config.yaml
n_layer: 8
d_model: 160
n_experts: 24
experts_per_token: 1
d_expert: 352
d_shared_expert: 0
activation: "geglu"
moe_layers: [0, 1, 2, 3, 4, 5, 6, 7]
router_score: "softmax"
normalize_top_k: false
routed_scale: 11.0
balance_loss: 0.00235
balance_bias: true
router_cosine_scale: 20.0
init_std_router: 0.012
lr_router: 0.00268
vocab_size: 8192
norm: "rmsnorm"
norm_eps: 1e-06
tie_embeddings: false
optimizer: "muon"
lr: 0.00779
beta1: 0.93
grad_clip: 2.0
batch_tokens: 131072
seq_len: 768
train_tokens: 455600000
steps: 3476
dataset: "wikipedia_en"
Below are experts of layer 3 (counted from 0) of a mixture-of-experts language model. Rows are named router (the router's row for the expert) and show model dimensions 0-159. Each number is 50 + 12 x the weight over its row's rms, rounded and kept within 0 to 99.
After each expert's rows: "mostly gets" lists some tokens that are sent to it at least half of the time; "raises" lists some tokens whose logits its average output raises strongly, later layers aside. This comes from a sample of Wikipedia text that the model never trained on.

# expert 6
router:54 59 32 48 32 38 39 36 63 46 64 38 44 60 29 57 35 62 74 78 50 66 51 59 45 41 43 56 59 65 62 51 44 67 55 48 62 41 36 53 33 24 62 57 57 61 36 56 53 54 56 35 15 47 45 46 56 57 32 49 64 48 32 59 39 55 55 49 55 66 55 50 20 48 56 53 38 49 62 59 39 63 74 68 57 51 56 52 49 38 35 37 72 50 65 49 55 60 45 62 48 53 53 42 85 56 54 29 45 48 57 48 42 50 61 49 40 62 41 39 40 43 42 52 50 58 68 52 67 57 50 21 49 44 26 45 57 48 60 55 25 37 54 57 62 66 63 58 37 57 56 52 63 81 58 45 33 51 52 52
mostly gets: " century", "–present", " centuries", "enth", " BC", " (#"
raises: "ing", "us", " and", ";", " |"

# expert 13
router:58 55 58 46 64 50 43 41 45 73 66 54 24 66 19 77 46 42 53 42 57 43 34 48 65 35 42 41 50 62 51 39 53 32 35 63 51 29 56 34 36 49 39 39 44 44 49 57 50 56 31 59 55 51 45 73 40 39 44 55 70 23 51 53 31 41 50 50 35 54 32 67 28 20 60 36 53 44 57 60 64 55 68 47 28 63 50 35 42 61 38 49 59 59 50 57 56 46 60 57 70 64 46 34 58 51 39 58 45 56 50 46 32 60 63 27 60 60 64 35 60 62 33 43 55 44 49 72 76 66 48 49 47 52 59 43 52 36 58 45 47 58 60 55 53 61 31 65 51 59 50 68 43 42 47 51 54 27 61 29
mostly gets: " h", " Bh", " tre", "/A", " Sep", " Puerto"
raises: ".", "/", " ", " and", ",", " ("

# expert 11
router:43 45 68 39 61 38 60 62 52 56 33 60 50 38 40 58 27 59 58 66 27 40 69 29 45 53 37 79 34 51 39 52 60 25 72 67 43 50 61 57 59 67 47 29 41 51 38 53 62 63 50 58 38 49 51 52 48 52 41 62 52 48 49 54 54 40 33 43 49 62 66 48 63 37 72 52 44 67 51 51 57 32 54 36 45 51 36 63 45 44 49 44 68 53 55 33 44 50 47 39 45 60 55 61 37 54 32 26 59 35 56 73 39 54 65 56 43 45 56 62 56 43 32 67 49 45 63 55 41 48 36 66 63 68 35 47 52 69 28 54 68 34 42 25 59 46 41 49 62 31 38 68 49 62 70 42 71 70 44 40
mostly gets: " Am", " You", " pict", " Episode", " Kitt", " Hit"
raises: ".", " and", " of", " in", " ", " for"

# expert 8
router:45 70 49 52 52 42 59 47 58 48 46 29 47 63 54 50 48 35 51 36 51 37 56 50 51 37 43 48 59 35 68 54 35 56 59 66 43 40 53 50 21 50 68 47 38 81 50 60 53 49 56 46 48 28 29 89 72 30 62 71 62 54 57 32 43 34 55 37 59 64 72 75 58 53 51 53 48 55 63 67 45 47 47 50 28 56 68 51 40 56 60 48 77 37 47 49 63 51 50 34 54 60 55 69 49 52 49 57 58 54 59 71 66 56 56 43 51 39 58 25 51 70 39 56 60 56 50 55 81 54 71 45 39 67 55 58 59 68 41 53 63 44 71 45 60 66 46 52 38 49 38 57 68 47 51 49 60 60 59 48
mostly gets: " had", " has", " have", " would", " but", " can"
raises: " ", "==", " the", "===", " in", " he"

# expert 14
router:42 61 55 51 54 57 52 40 74 52 27 50 62 56 50 38 57 59 52 38 52 51 52 69 31 62 53 63 54 72 63 60 59 47 68 49 63 34 42 61 41 51 52 47 64 48 35 69 57 50 53 52 50 44 41 55 55 49 27 54 69 53 76 51 49 62 52 52 27 36 46 53 37 60 50 40 17 68 48 48 29 55 45 54 47 47 45 66 42 65 70 47 58 12 62 29 53 50 69 44 57 64 46 46 64 35 43 37 52 40 26 59 55 53 62 48 44 40 56 35 57 70 43 53 30 46 44 41 72 62 63 46 62 79 51 59 43 52 45 44 62 48 18 40 55 43 57 71 68 64 56 72 51 61 45 57 55 34 49 58
mostly gets: "\n", ")\n", ".\n", ";\n", "\"\n", ":\n"
raises: "=", "-", "Scientific", "|", "Sing", " |\n"

# expert 4
router:52 53 44 55 35 72 55 42 53 72 49 56 57 72 38 44 45 51 49 65 48 63 56 45 53 31 54 27 44 38 50 59 46 66 60 46 55 39 49 65 55 40 46 41 51 52 35 42 37 52 30 44 36 64 37 42 61 64 51 37 34 52 38 44 40 49 47 42 35 53 54 62 49 51 48 26 76 57 47 51 27 53 56 69 57 72 35 49 34 40 43 42 60 39 51 70 66 51 44 44 64 67 41 36 25 56 60 37 32 66 75 56 51 34 61 48 63 69 48 38 67 62 28 45 57 86 39 56 58 49 76 39 41 57 52 48 59 55 62 35 35 40 74 56 62 47 67 48 54 42 61 46 51 47 43 51 83 52 52 36
mostly gets: " sq", " Registered", "/km"
raises: "1", "0", "2", "er", "3", " a"

# expert 7
router:56 54 44 41 52 55 43 33 69 47 70 40 75 35 27 41 61 53 48 66 35 56 35 42 57 37 32 71 60 52 54 43 46 68 65 49 55 31 54 48 32 43 60 52 68 52 34 53 46 57 42 51 36 54 46 42 67 34 41 50 61 52 62 44 50 58 42 51 54 66 46 57 53 45 54 44 35 50 55 44 60 44 44 50 27 63 48 50 41 70 27 36 58 47 59 62 48 52 16 67 36 71 28 38 26 52 61 69 55 53 34 44 53 55 53 37 69 61 51 37 88 67 26 48 39 51 58 49 53 26 52 59 62 54 45 52 49 45 38 55 57 38 64 69 58 58 35 46 63 63 57 51 65 52 39 68 70 45 41 31
mostly gets: " =\n\n", "/h", "–", " ±", "},", " Photo"
raises: " and", " which", " as", " both", " however", " the"

# expert 12
router:50 39 56 71 45 56 54 44 72 51 58 37 61 39 39 58 68 51 47 66 47 49 65 47 48 50 46 48 25 46 57 73 36 47 57 36 37 57 45 65 74 42 66 59 46 65 52 46 58 39 35 57 60 40 24 56 36 34 61 64 41 47 54 51 39 48 54 60 66 35 44 68 60 56 33 41 52 51 57 52 59 62 48 55 42 68 52 43 41 44 59 40 49 33 65 66 57 45 52 39 50 85 48 52 79 33 48 25 74 56 55 58 55 29 53 47 52 37 24 39 72 36 52 67 61 55 53 41 31 51 77 84 38 42 69 60 59 64 55 64 46 45 37 58 40 47 42 47 39 50 40 59 55 44 61 49 43 43 57 38
mostly gets: " Ind", " Binomial", " var", " ident", " ind", " pal"
raises: ".", " ", " in", " to", ",", " and"

# expert 15
router:50 50 72 53 87 43 45 58 56 64 75 48 55 40 73 49 40 49 59 43 38 56 67 48 75 53 50 53 61 37 61 30 17 45 34 59 36 46 37 39 52 55 44 45 48 46 46 63 48 56 55 63 45 48 47 55 54 45 67 53 35 47 41 56 47 54 63 54 56 52 40 53 61 66 39 51 26 38 50 62 45 20 57 69 40 46 77 49 60 32 68 49 52 41 52 56 53 70 54 48 59 24 30 46 51 44 58 50 46 29 71 49 36 57 46 30 54 49 46 63 34 42 44 52 16 63 46 52 55 24 42 59 47 40 51 54 65 45 51 42 59 58 53 56 60 59 57 57 42 49 38 39 75 43 41 48 15 51 42 53
mostly gets: " became", " began", " received", " released", " named", " took"
raises: " the", " a", " in", " ", " it", " an"